Weights of a small mixture-of-experts language model, trained from scratch on English Wikipedia.
Experts: 16 experts in each of 10 layers, 1 pick a token.
Below are experts of layer 6 (counted from 0) of a mixture-of-experts language model. Rows are named router (the router's row for the expert), gate (a neuron's input weights, with its number), up (a neuron's input weights, with its number) and show model dimensions 224-335. Each number is 128 + 24 x the weight over its row's rms, rounded and kept within 0 to 255. Numbers have three digits each.
Before each expert's rows: a language model's description of what the expert responds to. This comes from a sample of Wikipedia text that the model never trained on.

# expert 7
European name pieces. Word pieces of Spanish, Portuguese, French, Slavic and Romanian names and words, often accented, such as José, Carlos, Janeiro, Ș, -ardo.
router:135122111139118114161150128102112134175163151109129149112143125145106138147128109186133131118112143102116155154142140103147130157139144139104115100126084127089111107114148141112127106114114131122119167143136095128137130161111109118101139126101142108112169111166138062102156109176071178126111126139150151152153148073124116131119157117158
gate0:110147173107126111095142126135158129132118101079133110172113159061111103097133153089094128128121149149131156119113144116137119119093134130154115132079074098117127104120128168118147161125081156117122142114125130078169136112118128118103147106134120155178103137113105130142121112140116108116135154119133164119158134096111093110124126125153
up0:085126107173170149144128155125138133155117107152145140131123101110133138091118104133149091130155179201147124180154140139104124118086153117141219128123118116150094131103113135122141125145169135095167151123087139120190094136139139102145155172139114142117129108132097124139150120109121129133130142113150110139144092098120111105167124119112
gate1:108129130133144128160186125103100171146174161122124059128137127124061146130082093113126129136102120111134127157093085124127125138118137111132133158107132145113158071075069102142143120143083160105129155101117147136143094135084129137111104085164143129129158145161096125145134120137110088161138129110120143129164081129116097134128111169124
up1:075097140126127119159135096126106170092127161131121059138148070091156130142109154138149129127113147137119148106157140117126160127136180128112119116176127122127145125122140157102111136127104126111112153162131157169164127088188127141123116127115128196115159126132121135147159129131121148160154082168129127131155148118086135128129114131134
gate2:129128102132119104143140144147094096133140139132129145185146139142130130161094124124092160137094129124141115096136119117165141136065118109135110106129115126083117131137141112157134140163118136137160158194120097144152103110091127135110127096138129132124105115158118134115154189117138154138125179134133126127121130130154119143125141134145
up2:099164119156101126133116061118134134137099138130136156131121125115109115075138110143124108133131112131127070100150089104111112125127160102127113138095130154148164136054129108151086097108145149105155081094105162175096136076168124133125111089142130072086143126100109137108159120147145115104150073126124158110163106141066151129116114131138

# expert 8
Articles and copulas. The articles the and The and forms of be, such as was, is, were, been, often after a preposition or a subject noun.
router:131154103120131094126082113090130114152143133121124118106172135104123137125140144093124110136128133111144095115189145112132096146063130118151136102105113099156092123151135149175100097148110146118109133138141157122189114163112142119124123122126121148106148124127100109121140129105100124140117199177142163100155144155147091156165118129126
gate0:106135126128122104119091076121122119136102132151141161128129154062134112125155139127086120156156076125122120162149143130126120136128126158139098117112166135134093096140126134133132134119120138124125105138138151098138121142135138108129141079126129110077155156151122090114161111117127151147144161145100115121129122146127134152131060130151
up0:130117142145131122132140118112139098142091107113140162122088139124095127165106103134152117162146108106139178164136135107126157144159126105184102111136154085123129132135173186104111143134088144134146137119125145104124145116150084118131174148116154105124153124128132121131110137128106127100127123097126133163108128126124138131095145127102
gate1:123085128127101138075109147140123086132089142130121138131123117082073156125144110168116117141146189116093127096155151094141128124136140130126132158084086129136136122062159132109080141107154114086116103140143112109144164139140128140140127140119135147109146151127103123121119135173131126155140145095119105117138078140137181129126117131116
up1:119151141151122124149121116173141115152127118162129070135129129127162092060114131128107123119110139177125114136082164141107138146132144139119126101141204102107134145156117140129118115144111167151111176123092133142134129133115135134114120144061103050159053116147141129132071136145127128114119135108091162105135139106169088135140096151148
gate2:127046139096134120116133134110132138098124111127119122146146130120116187092153147142092134125143109113104086136120132138131128095138130113118153156070136129136098140190132119125163121159076132153116124146129137139130161109164177131204142124132128136138090115130095129148124127150118119123155172155150102158105114087108138129175135117109
up2:087134128113133113123118154144160109093116112155128138122133109075123134063118127178126160118128109146109139109127174141125109105142140126124141126154132135153160114130157125170104142113152127095133136130089121150071144137123172031146102114123144107140200142124133119128156123154140117129151123129133101127089124114119118135144130099100

# expert 5
Coordinators and separators. Conjunctions and joining symbols linking items in lists or clauses, such as and, or, but, slash, ampersand, dash, semicolon.
router:111132105134117064102128158137092109090161106133126140145129160128151149145157085131116133150141141122110163124129109118164147064174152105163113151099083140167160136126127130116100106121133138149118091139090107119081113092101127147113122131144123148100127161117127184142117129097166135076164161065125150092137113132147141124156118155138
gate0:125133177113129116084140132160156156115130147128115148136146144118094127131097122099113107116126129120130129096086163136099141113136102129125117130142142098125121161140127164120178121119163131149144107083068136133145129141120125093101112171147082158127113097137129139087101128073145113134152130118109159098127133165116108115118156107130
up0:133133149044129120153132119129121135132117124097112116123121139143153146102161130130166127135078169141143126098114132094109154111140105147115135163121138118128105109134132124154161145136094139064122189080124114143137132163120118127102120118113150119123132153153133119109135119093136074115146090101148140128088125122142124123113105129061
gate1:130117116155142099111139100099111105160142136142116125082097118132127053130136138181117136127110142106182141149159153098103124138112131127126162108126118126158132152070127109110151126144131138125124103119103121130126164128105146174116117126125154107107138104121108102145129140087112139139099128167151140101146178133132132107116126133134
up1:108110141136129109134101120117130157121164124131146140150119134091085140130105102094144087139146129098112122130158138108120120078155138121143100132105111114147107127128107130136151112130137124133145089154125140101164133135165110139164140141108105158181120151157147140093121158161140148128109140142134105134134106166151146127122103112126
gate2:116136115121102129143080132122126115124088098148126129112135147130116167160130076092142108129111114184165187140121089125117136144127065125059110144108107141160102137101116099149098128086136098115116179133129107120125124118182161128146115197169131135111114127136091094100117109138146127099126082086152142131084130156120149122140107088140
up2:142128101131100134147134133126117134150135133164128105140137133129166101139138123117107175122182124100131145134113120072161131183119127149069110152133075131117127153140082132131100124150063104125083168119147129157106098134149100147125095138188120114128101078071138094117193094169129125102095124129131118138139127121129176127108126086121

# expert 13
Number digits. Digit pieces within years, dates, coordinates and statistics, often after an opening parenthesis or 19, such as 1986, (199-8, 3-6°.
router:119097129121132108120124158127094110150093066102127127112164146115166149115112072098099081135159173140154135095156146154154118124133140134123115126137170143150112116115125153107136120115123117102149105131133115079142125124168141106100120107121105103083137105110121118123164117086132122140132114087133090115142130107133125103107185149092
gate0:123132140134145109157136137164140079132123140128116119138145123178130097115071056130180129122135145116107127123132141165092130130114137101134125131138118126123123099110139114094137122111138148118170124145155128132127146167099135174141104141176089142089103129118104137154158175133145114134129134156119110140147136087132058133123125100112
up0:162159133141120145098121122155140125097102140092116139137130113124074152129121113139114128135135135119144091115127131138127125128125136100152126148125118172139158126158106167135110159139128120135166126139134125140138174138151134140133138125086097142146112150127128101177109130121084094090151161096125128198121127141162143133114125098158
gate1:146114187105092135154122175116112116105135105124124134125168096137152121145163161092133109131135127133122143126130143122127137111121099144130125139125065103155148131147126125114123113160128123111159107104128169128127106164144127133113116119114135126104161105128124108115094117123181133173125106164136100167131102160148093123135123132116
up1:101126094109170112111167118129124141090150133118136121106132126109104181130129123137146101125065144130137113124089103129064129131145129163084127145133187052122148125115130130148145125117097115123067115124128084129158124141126151130129096103106119130156085127154124122139108132135136105175158139069130132156112147112126165145142131153121
gate2:131084145128113114134126128117142092136120130125134125029130102127077123095126114113101131102152148130126095124063114169155127087143078128125137157140147100086155115134122173173203153135109114131137121136120190136124086130104157136111145139139141130144093161111128128132127106100128144060124133132102101128113089122125123128157152137109
up2:133159157108123149132099140165095118143146095095124149134122132127126133135103151151176144148110116122121133129122080115129122107120122191195162105102168145137121097136159102186156113130151163122123139111128110064096130121097163079126097131132090144143127117100119133154126141116151101140091194102121191143103138104120134138131126102151

# expert 11
Table cells and titles. Pipe separators, scores and dates inside tables and infobox fields, plus rank or title words in them, such as 0–0;, Sergeant, Chief.
router:133118138133153162162138109132115146176130152145127164114116125103127076118099131169117139122121117112129099126131164154124141203124118150120133096112116106098074122174105117136135122122141112128130133106143146142121151132142114113124161141101141137121164077147155101137148126139094112190092083164134154145143147118099126126163169141118
gate0:113150143144126176142132144126143132122122138172122136123148108110136099126150130163146109121143138125100144147119113135128119098102109158150174103173112175143127125132126124120147115141138163098163148137119123092130105159118139154154150158121111135131131088126112128100133125128131098134122155118117124115146096106104161148117128147121
up0:145178116154137107160114108111155116096137155145142147077098118105097159150159132190135125103126136146148129160139137140088110127121135125146126130097080187120115124142099116141148099151089120141128129129139098108105083129116131096108101148123138123131107129132115130143124133172144136117132132149133118141139153121127072130161130089091
gate1:096095133139155135126097142158111152100127132092131141115109133129147138142144150088139113134169151179175071102149151113140133096115104183149115123111093114096147080105106117120119114131118079155124137127121114182147137124156164123130154118112125154163144144146100123121144177091120081074075185094118086115135096122129168095131164103164
up1:090140126090133150137113106126136117141121127117115125116149163129122151137103129157178122087115121147130112157172114155113145116128105167148079125071109124126148096102157059127088131105115104139133141113140156143094121168098132138103113121127124102128161114082085114148125123164123118102146128107123136123136105134110125163125130120121
gate2:117121128145110137123138134128127114130137101127123136120109135149102157085123164139120147149125113109126064130074104094130140107116132113115137134143145136146146077142138086104175114088146129144104128111127192108088153056148134094094132118126195115139092135152121084116135126136124146129091195127131124160106147139131133111140146135137
up2:079199138144159125127162151088111093191154119123112106134099126095131132108092123104116119137125117135147142133127130126133097149122139123107134147109135140125147101077127180171133135100101174165089117193132095077192123123144092133142113091123122117157153140107117118140124178160158146134119116172124151124126161128126121137108143133116

# expert 4
Biographical nouns, word starts. Word-initial letters and nouns of life events in biographies after a, his or the, such as died, born, wife, p(ancreatic).
router:110142140146125094111110128121131142079078146119118081159124110178120119094146175086111126153084141167147179077123101060120118102151135114131112166138149165137153177128115106093101129139113153137160129122106102124126105134105095128128137148131107179113130132114111126203119114175117128114137116103126105147096129128130176117091131093175
gate0:163128139101077113108139118151082115132048165141124089136123116081112137152119135092086139130141097137104128131140170118081122151122118148124145093150180124131137076142106188141136112127099137151132166125136108134123137067111134108109130128139116159140111153115087134120097130102121116122110090135118125081082139147136216130127118140123
up0:163133119117126138119135092123127156118139132144152121098186111132104138112139103153169097130138094144123114106123098079143125145144103130138154149118124091158126174145145152148147185113125172099120086106114135134087122161203117121041130174079122108137142130159133140135166118159141134121129122138126096142146124124083201128132135143073
gate1:162090183123122128101151133100092145101140124135132112153106139129099126129134127153141118129142100103128129123144160124121146159094133106108109144144152124127111135155119179110093168182159102108157095138136144107167115141101141124131134141127149123144108128118139138141111099097100102107142150138133191140127137126107088124122129139149
up1:177098120120100096132161129126131117159157129129137141146139094080137166124049138115144150129131113151101117172131135137111122170111070146134135123089175104120101123175158156112118085144127127107117127129136120155141084180133165154142108127111116097144148097105140075120135128116120094110100113110129106119112091081134157127116126121121
gate2:163133145125139127098123165153129137108108119132131122173165130196139133110086128128148150127080137144104100127146125139103109070130140150129147074122141123128115142129127100104145133150134084112151140101120126116135130132056105060115129125094097122172147123130141136156120152133126104116103178125128080119135184114149137139128139151131
up2:141123072148136087182088101152104115090107125123136116184166133102117124170158099150129122138099078135125115107130148166123116136119123144104115149129101098172161164125110119124134131131130137153119138120101119107127147154176161145121133134133122127115083119108106135077124134115126207125113085055113140127130184093151096127129181084108

# expert 3
East Asian name pieces. Word pieces of Chinese, Japanese and Korean names and romanizations, plus list-initial hyphens, such as Hong, Shin, Kim, -uki, ō.
router:160098172120144089172127123080164126113108130129123153168094125128126146107105132125132113141139143072157108085163162102112103123103147151128103134124141139122076121097139126141148149154136119091105128175135141147149145107111106098129109118132148118137073140146140131122151123091139157088147142154127135129083150109143127125131087144118
gate0:163092140126206120125116156133157175100119127107129134141203143105125120113145175134126106142097164136130126128103118125146121138149139114124164090094104105134109095129108134130083132157107143189091151175112118153140090128110088115091082120090123147145107111127131098132179129146139110094176084191184110134137128111116134123155127098221
up0:101134108115142108133112104131071113142173135104135134137150116133152121097127124172132109138133136129092136163104135071174123161117183099139142096109107100092156102111168128098130115099117129131119100126102101113123108100101106187121141105061112103143101128145111116130145160097117101125132148122100122144089131121119175123129142120140
gate1:128169152056186128132111122095128158101120137135130121117127135106149131112155118106129124132151135080150123126111161142136122086110146106113116161146132126165126129131081081090115141140153097114121147113142123139141131146108117152114165137141176127105111133164133108134126128083130169124148129141184138101152161161172131140109123102168
up1:129127133114163143073128134115149151132119085176126140161079114138130145123083109121162151125155128124126115113124147140098139110138089074085192172136136185133118157097101130115097110119132143111157154084135201170146136091137157136124124125078103080157127122171127162152118144099127116124130081099167151122150120126178173134107182116069
gate2:163134148118142151135187123107120135119105122128125131106150135130099135140129149158160151135125197130114124093090053135182109137141133151127140141129153156136159146122128185129107120139114131147122081105148073123114117161099110128158130144142155113115122132126083126132109135156117141071071116117147119115099145132085160137111130100133
up2:084170101126130129087106148139122137104109108157130135133161180123135120130121086141133112142122128170140118117180116140128116154134156144109136127094127127160135163164122114113104119103113135133145185130131106091153114154112108172139161154150123117107097141107157116126144140113156172099139127122115131122146112115133156145133156167100

# expert 14
Prepositions and time conjunctions. Prepositions and temporal conjunctions after verbs or nouns, coming before the or a, such as in, of, for, during, after, when.
router:122113120117114193107107087135122113163138135160142142126167143141146149133107132134126169137122093115109109090159145131126170157113114169115091093186149126156165117126159125130108161162125141158120136108131144131058164075151128133103086146085135139149139141182125129113114157124094168133139130169121126116105146151141153102116076097097
gate0:129079135102107148187132135170126121131157127167124125115147109108144118154115118126135147137102134096128140150107147114085146129122172175121158125096109145122120113144080121103169104171160150111122147085132157155125143163141124093148162123124143134148130161113132134092132121118115111120123184166132130127131057175071140134193143142147
up0:075156105120123133088140115129163136096119144159113127120170169121127134114157180103108101127137116117132104127133101084128101129152131117095113150136144070131137147127151112082111116139120121144154139145120113124132089122184118148101122134146100093120128100146134059137175170152131125092136125121142117132140185138120117134132128153174
gate1:096127109120124169172105139149098170143132118143138115123133132113162141108140136141131099124135175137141120101134140124105114122144136113131125145130110134101151129150138137121132116113149124137114124104138087097146115126107106148151199126117144124155137115122096142152126136083119146167169171126109150116080156139152087119103123144124
up1:064154147132151123149142132125137117120132110079127150132136121169146152136137114137125133128142130127137145143179180133125153055128169124140147096132167177120154097147170113151116067113127124159171130116177076104159122100148155144160140138087091137144099143128132135105122129134072125102143164134109128136107118162128116113114084099112
gate2:161095087123123127137121131158117116165155120143138183133161118135099085110121124096132127115124115121158119090132096149130134102120157148126125139095059154153119128096128122128151114143133124157128137122136164126150151124106140096159127116172099129126101124117131170123099141173124126139138137094094144130128122173120177130104120101125
up2:119150127116176119167118139124110178134129142116128152127177131145122097128131127077083146119113099129074114123110101125153106107125112130169090091149111135119178123116132136124123122114130123127128117078138120135140136101104105141117142121096129191088113095145131111122137160124171157101130098115121151084113072171074120127163137103124

# expert 2
Table headers and cells. Pipe separators and column words in election and sports tables, such as Votes, Pts, ±%, plus word pieces right after a heading's first letter.
router:110163138172108164076091132148150111080130161142101116130148115107119160144157156091171136138124127124102105107136092150129101094102072112110131147097147136146160118111127136126146145097163129149108113087153167126140153131147156148109102100161123157159117151115108147071087118117171123106166146137146137154120129126106135103146116146119
gate0:077181156137112137114128130142109155141099134125091125140151137123115126146076126128155152117138128120131125113132123130129115110114089084137119148129086122122120081114080098075125166146168145122131154056134137125108162140128124106156071127135129126094136153141115162152153114195154071119154105131122091074128147115127089125132144149164
up0:132119102157105179088126113149155114149133157103120133149106122084179117120151120173160136118096135150123133134117152146103129149120136115139125158178139112145146130135169114144120149129123143117127170144129124139174149140125101135163097125117077159174145143105123132152119124145151144151125135136103165129096204111118140134136152096157
gate1:117136103116134126136154206140139114108131127147110124094115105136142098099141162142162136133126179164156122150128145148123115088095122074101135173097113157175119128116150110122125144136128120136100205154103112126135137130154122161135132095170128130150123121112136116100163110070195127089124115163173094116167130127133136130128120165125
up1:133128174119189126117156146118126113151132193151141137122126188129093109089127058098109152129139123104115118118121067144081122097138088106122142135151146147089097101135131091079168106163146131113133144134128118140095122132191135159120109115139135117130133153147131105118120127124106130126120155126120111146133135128130147141094130116133
gate2:085158127130102146140120150170100117151107120116129138117165128121138138173114128127115119129077139146118097151118098121066134171121129133103121085135147152127123126126168160182145123101108129153117137156131129087111155073097122133127159105191131115149128140144094134148104118091158092109132089156130122140138122152160124128131175157089
up2:123116127054143138124150127111116116116128130148120111135113143112133124120135130112153163124101148129144143096128141168117114165148120138112120107152099138135152152179082100156145150081109148125112127129163133133096127134131128125157150133094092128108116129121167132130115135158140111127127120134094142154124105105127113149067143175078

# expert 6
Compass directions and geography. Compass directions, landforms and distances in location descriptions, such as north of, Mount, River, km, °W, plus some table pipes.
router:115120127129113132113089125166156130151139088154156102126097154103122073140085132117142131146160110127130121149135120125155162111105133125187113139136132117134096144144110149099142133143135090133138114120145083087152142179120111109146107170159093091197120150097145100151131119128114126086124142111143116134124145144135117153128111147113
gate0:121081122100163114149137122136082111130086146147128139121150146117114105135136157121143125125168128130131168129125154093125128151093140109172115139091157111102118143128102160101106105103134093149127149178134141123136121145128129129103090154146133148124117187115124129133127091122115178127140117131194120121118117210102068128144137130143
up0:148132136120146125135120154167128119135113066090106114148129149137119111151107149131142099126124135128070119150109128098075119111184134074126139094121155138162107132089152109148094129125104137114114078172117115090129119083102163129091081129093115162151141118153109154155119123142127114137153146145118203167110099114156114128140160143125
gate1:160060140106120113127121130146128099118074127125127107169140135124125132122122153125074120129136102123107144108121157126123107085079140149166120162111104124124124144128073107142222128142125118135138141123124127110124180134107094126133137188137162130170134112105137115127144145122034099135121132141146169125089128132161158136086167113090
up1:156159118115122115137134120122130115159130113149129125163140114154129159115121081176125149123142172123105150112119118114085078162172180139100113098149125111110080126109129134142169122145110115126120173136132115122163167133128093121145131126134129226125099126150099122160153108095127140119111110165133128120140152128166119136138132163119
gate2:142133083083130172126103168133111129120160119129155135159131120121154131113127152205129137127120133102122119132124155107168123139123129127146145139120112128145133138131117145128112141136141066149147188143113121146127128211091110126158126129135129175086121157128201129074094139139126133129097129121117109135117117110122109129103137162121
up2:114122086092161127144158185094123134101131146095127137150087114107116145106132110108099122128077111124141139093125125115077149132124091120086125146108153095125136111171109117157122156131117131152133079108105140122118137111129105154105106109137134135124085137139128102106156135121138122179165161144123108190112114150128133108115121147113

# expert 10
Mid-word fragments. Short word pieces in the middle of longer words, often after a prefix, such as ic, al, at in Comb-at, mob-il-ization, mill-im-eters.
router:127134104093135112110125168164104104096154102109131101099149125122085131148117142108131080132101133176096144181086115154104126109165174128139124130147151131097175105116141110118123121104107168141103138136109148168133128124093159163129086095140113137129068146137103122164136123082174115165109142144158132126144093155149107118119155098145
gate0:163157133137097143176148096141134137093100129140139122135135154143157115154112110134113129129125115147149130113131116117108126139167128127133098118125173124131046165118120127131168143133090139129127138114141148153126132137112092142131113098136119111133097087092086077112166115158138106113112188119126119163107135137112132129153160125066
up0:089106105113146036135133125180114108148128135138125161124120179116131163106141145113094129128085122197176130128105140146129106140149097146116104128103088166163154144146155079082153107102126150192135110125121133119123147151116137095138090165118094105114120158103126120133063107112114085106114138150124120109135145134130126123120115142113
gate1:129119127106163129116098172141120100118121155133143124093159112111128123162117128145109130123131137122069159170117099101099149072115143068134134127086128149133134145123146122141180136161123125115148125137157151131120108150129135157159113134122126150102122150116140064111185102139133098168114199136135089114147116122116127121127103100130
up1:087131142138155119086078146129128130136150175147124106119167163120118140105135133158087106108178170142103133119146130109155132098117112185128077127130099094115129148106115133127120126178096121108134141121125099168152076107144161154079126097119150172116144127129128107129130089130123144122131141092150131157140137152129107165159129117099
gate2:126122107096058099125098160095151150120143127125119126160156124141130135132177101127152140125126141134155128131147096123146148109163092101156135128150105129128152119111129119137170108130120096137109184132130114104120121133075180131093113123162138098120131125154102123127141123104147102123118150114141170106150102138113080111120147116120
up2:187120124126160157157144138134128144100129085126156148118145115123122112112179120129125109124137146098144108115138189132123142129150111138120126116173120125136125102126108113126126119118134090174130125115170128123098151131147064115130128163112168125135159157100161122109123108131141164113109149153104105129119166156076119139107127131116

# expert 0
Nationality and country names. Nationality adjectives and country or war names in history, sports and "See also" sections, such as American, British, United States, English Civil War.
router:126125098098094112095149150168123102107109157109134121071153124123109131175151155102178126107122095133116146140086112110172125122182140114092160155145101146111149123143133134133132142132127099123097114138111118106151124151133102112149064150141113105113170123140131138123125139166163079075144113109125082093127105133144098154120128115107
gate0:160138175164184115151131135120134177144112150155136119094150108137099136114150121128113125129104123128182124124111133099148125106122128125135145087096154127133128120094109129192116128102108130135155149128128116117101140123146130102105134155146115110143134129130110107069121132132126118126160144126158137115140122100119113139113153168143
up0:086120132140156125151138170137175117128089080132132143119153143154128119111141091113118106125129100109113203171097138115120123131111120127083106130131144145124129108134098131145104121091109134062151141150138171176109198142123131106126061145097092095126156121153118116164115127125144126156126123170134200117139128116123113127104141190132
gate1:127103053164128125107142138154122124119107137146126118120195150109150115152064091084131143127128107109141131110111116115173084140112131070137146107111096120133136172102109103110176103118127117152130117131122117117198125141133102136164162120077132134082114162087148102101116099149111139138146102162141186083133104129110092118168137146116
up1:134099129133150105148096146144116169139130113140134126135115181117148165123129134122134169127131169123149115154150159146117149138073146155130176122137145078137143147166113143093113191166134136169137131087132151158132144129108163152130126068133112166151121097139136126120125121098178129127084177133139112136114108129136143124094142117101
gate2:145142123134099157115131109104131114103127144113122157162129117158091125208091111117130133142174122131133123148099125127131127142158144144119104133092092112164108146114098166126137106168132084123152128141140063091179083127147120129116107120131052131142149100127111133137141114156107118124170116103083110107142131137097152133134125085099
up2:122166131103129138112130146137145129158112099153116130179076130123133136128105143139130078135129146131077136143126129095122095154149124120135105095081143090102123127126126102133116111128123124118070140151120176130110123144061106101117155144169111089152134086120103117140106171146148141111167135150124147154123128128123158129101154125150

# expert 15
Sentence-ending punctuation. Periods, commas, closing quotes, brackets and line breaks ending clauses or sentences, often merged with word ends, such as ",", es., ing.
router:115138129157110103155113110132170173151124165140138121162118103141152135106130139134128167134107123109117119137078129144113104121132126149082131159129144121131165170128173095131134146105118134158127072135139091127085108059144113116158134133113131129153140098129126139113172081133143138136114165143137067177117108157124109131109132114113
gate0:138142103116136119113111139147117131116165128131128153125127158136167129123127166122164085152136151146150101155089115122134120193153143101151126136106174125129150135128135158124135196119120133099105118131123067140116118153125104159141163130134128119114132125131113129147122083136123117117148106069107139061067122166147104135076094124125
up0:108167133147126143149141119113104086149149102133111130125110113160090133076128139139112154128156145109131100096193147142086135170131149150117067124158132121104093153135122146138162131120154122152100131106133193142108061128107151151114139131149117129144127077150126106157124151126135108126141154114111125127154158125157161126107096135151
gate1:123123105127126159170140130100119196108141119131128081161143114149153100128143136127063126141125118155169089166135087151132150114100148130141138168127124152123156123203121147146108111173098137133134112114130155150154093148095128139106170177121108110162133117121153123152149127107174082127128156133116174148097108115129165139124152124110
up1:147136115148121143153163086115084129115160134071132105136143136113115121104137128114077082123153113132125122117123129134187138112161130108170139157120149124141123141113137120110128138106121141144149125118124192123123125105103193141115137126102125148114149097107128081121096118123159128106082122127127173114074130132133109153152152156086
gate2:101142132140121109153141122162143162118105096096137091127089144153161097129157126126157163126150136167097131127067146081048131090140132145131095167179134118133150119114108083117127177129115190076142095131160120106144104119134146118137081126151145131130079143100130109103134104148122153080135138131132062111121140117105103132132114094116
up2:169113133122112136123126143121092088140130114174128127120126150106142139148161126127112160127119146120114127151130141129140135123137160062128112113108134111119143125111134169188146122170110142125122145146127100148171142157142072145081172120179122150134132118131123143150135145151173078133069093145134146152130121154170128126156149119129

# expert 9
Determiners and quantifiers. Articles, numerals and quantity words opening noun phrases, such as a, an, one, first, two, other, most, another.
router:160147120180108147111163118125127144145123125120135128149133155142142160157185127147135139139174110108102129180123135125076140105096162104140124109115126105187155166111150145128141107159089125138154110165106142129127104119161193145161172162154137114149106127097121133095124156122115121129138133153066114132166117125107117121105071141158
gate0:116119172117161143109132080101142107138148131091122158133103129090140140174195114123140133128118077110138132151106097131111123094122144134120122085111115157121140140115140129175178109163108152166109134114129098146142123127102147133136142170123124151132143158123140160136148126137169135073131134107096171108190158078158044115127108153108
up0:169097141115116112080156166166099120137132114155130136137178137115122120129161088115130138128130173122154118172167126130158149130127151109151136088135071113162153109149120152122099128114131140115152155149203137146117125121131113103133131105129132140155140074130130170133133113132164115122182151145132137127157087118126092135099122122125
gate1:159085131117115104091125116144116116147131132123113117124113127090127126126181171147131158127130137119171131102141170146121098109144207131114135144137147124119115113122111110130128143114131139090128138149149147135112143130130128153132129083114137181130065150136121134090110145136145164115122121131125189171123098192135140125067130150127
up1:095129136146106124103071197125118102101073115139137123092084111108144137101097063133097162142086135132134177092104092155152162085106091117168086127119103090116129143172127170070126115126140165169063116120114156104181154093121105115106144127123124140122103103108116145129165122099079134125106108125140127084117136107122139139139122140110
gate2:154118129166113177143170085128133174172120127123124142119158130121112140133117130120134090128126153127151123099116097119117127093106082153139142151158139107121137108069139118136130161117150116153092127112085124136183137163098200112142139120189164129161142132157139114117153093118134118083147170100131151127155095094128116131116155128129
up2:131145140123145114153121143124098129142082125132129112137106175144126109081144109116123155129138096123087090134111134111152131105107122109146130123124136121101118175117162125112160144090158111131066095120138103162132143135087130125131115185122096069101151145180133108106121120114125087119152138091155140114074157126132121122107104155090

# expert 1
Verbs and verb endings. Verbs, auxiliaries and verb suffixes in narrative prose, often after he/who/to, such as has, had, took, portray-ing, prepar-ing.
router:172147150102137135101171128087139089135123111142125104158116151149157139114132088176112140095132139117075077155111128161129121133110113125151136139131105139158141104100115147161104117149156148053128174088122139125133090148134156144167150098109157089132167167097143156126064113148089172127150094130144122119137101070119141120125088121152
gate0:194129121095104142126140160128156126131131101111127163121148125069121112125153149129147122155150109129098139137177134099102136130152177113144191104168140131112167105178140086128154110103117150117124158097116169152118086121073106095090102125139098108123138153087146100136130162113111125108151134122104064132141127156127109141136140109095
up0:110129087133119155132087134121120151125168107127132118153156132131145125159087129150091099141105097162100114104095168120153123096107096144125169139146111106116057120132096099177137084117128147130104115070101178123128099140078080118135108131147119156161177125132133114137171106128154109156164119111146155108181118177110126127113136142096
gate1:124150130084121157165152127162113096136119122141137114128135107169131130099132081128113119131119112129117112123153106128118110127115162137134086110105124131125159131133119129147147126115127092126199156127108186128135128147109123129221136120155217116103163135117090135119096182138140137127143167144127154133132184070127083130136143117136
up1:116160150143133120137113107115123159136143084161131138170101119162162123149100086126132128117129138105124165127094140089122128113157148131148138060121157118109141135161123152124147143093123129066132103134125133193118123131065139134108169108153141114172149134128118128103133141106127166111108132133108138100117090104135100117142128126075
gate2:093136136111117122118168156130112131128128110160130148116136134128160124121106113124145145133153125159151134126121129135121102100077100135146111119149136114120103127121128074112114093135101177115134151113141145139127127122137094182133135142123136152138109126106124151111120131130146141196134099136105135122130149198138092141084120141129
up2:103137143109142096136086121132117113050104142087131149128148149135181135090122136081128087135144128107174092156105097088137155124122132131125156123117096112164122129168170124142107143123130132114162112138160124079123128135139096177137165094131089152129112164171138154090123127064134124075088083148135127127132119135118160130137091129118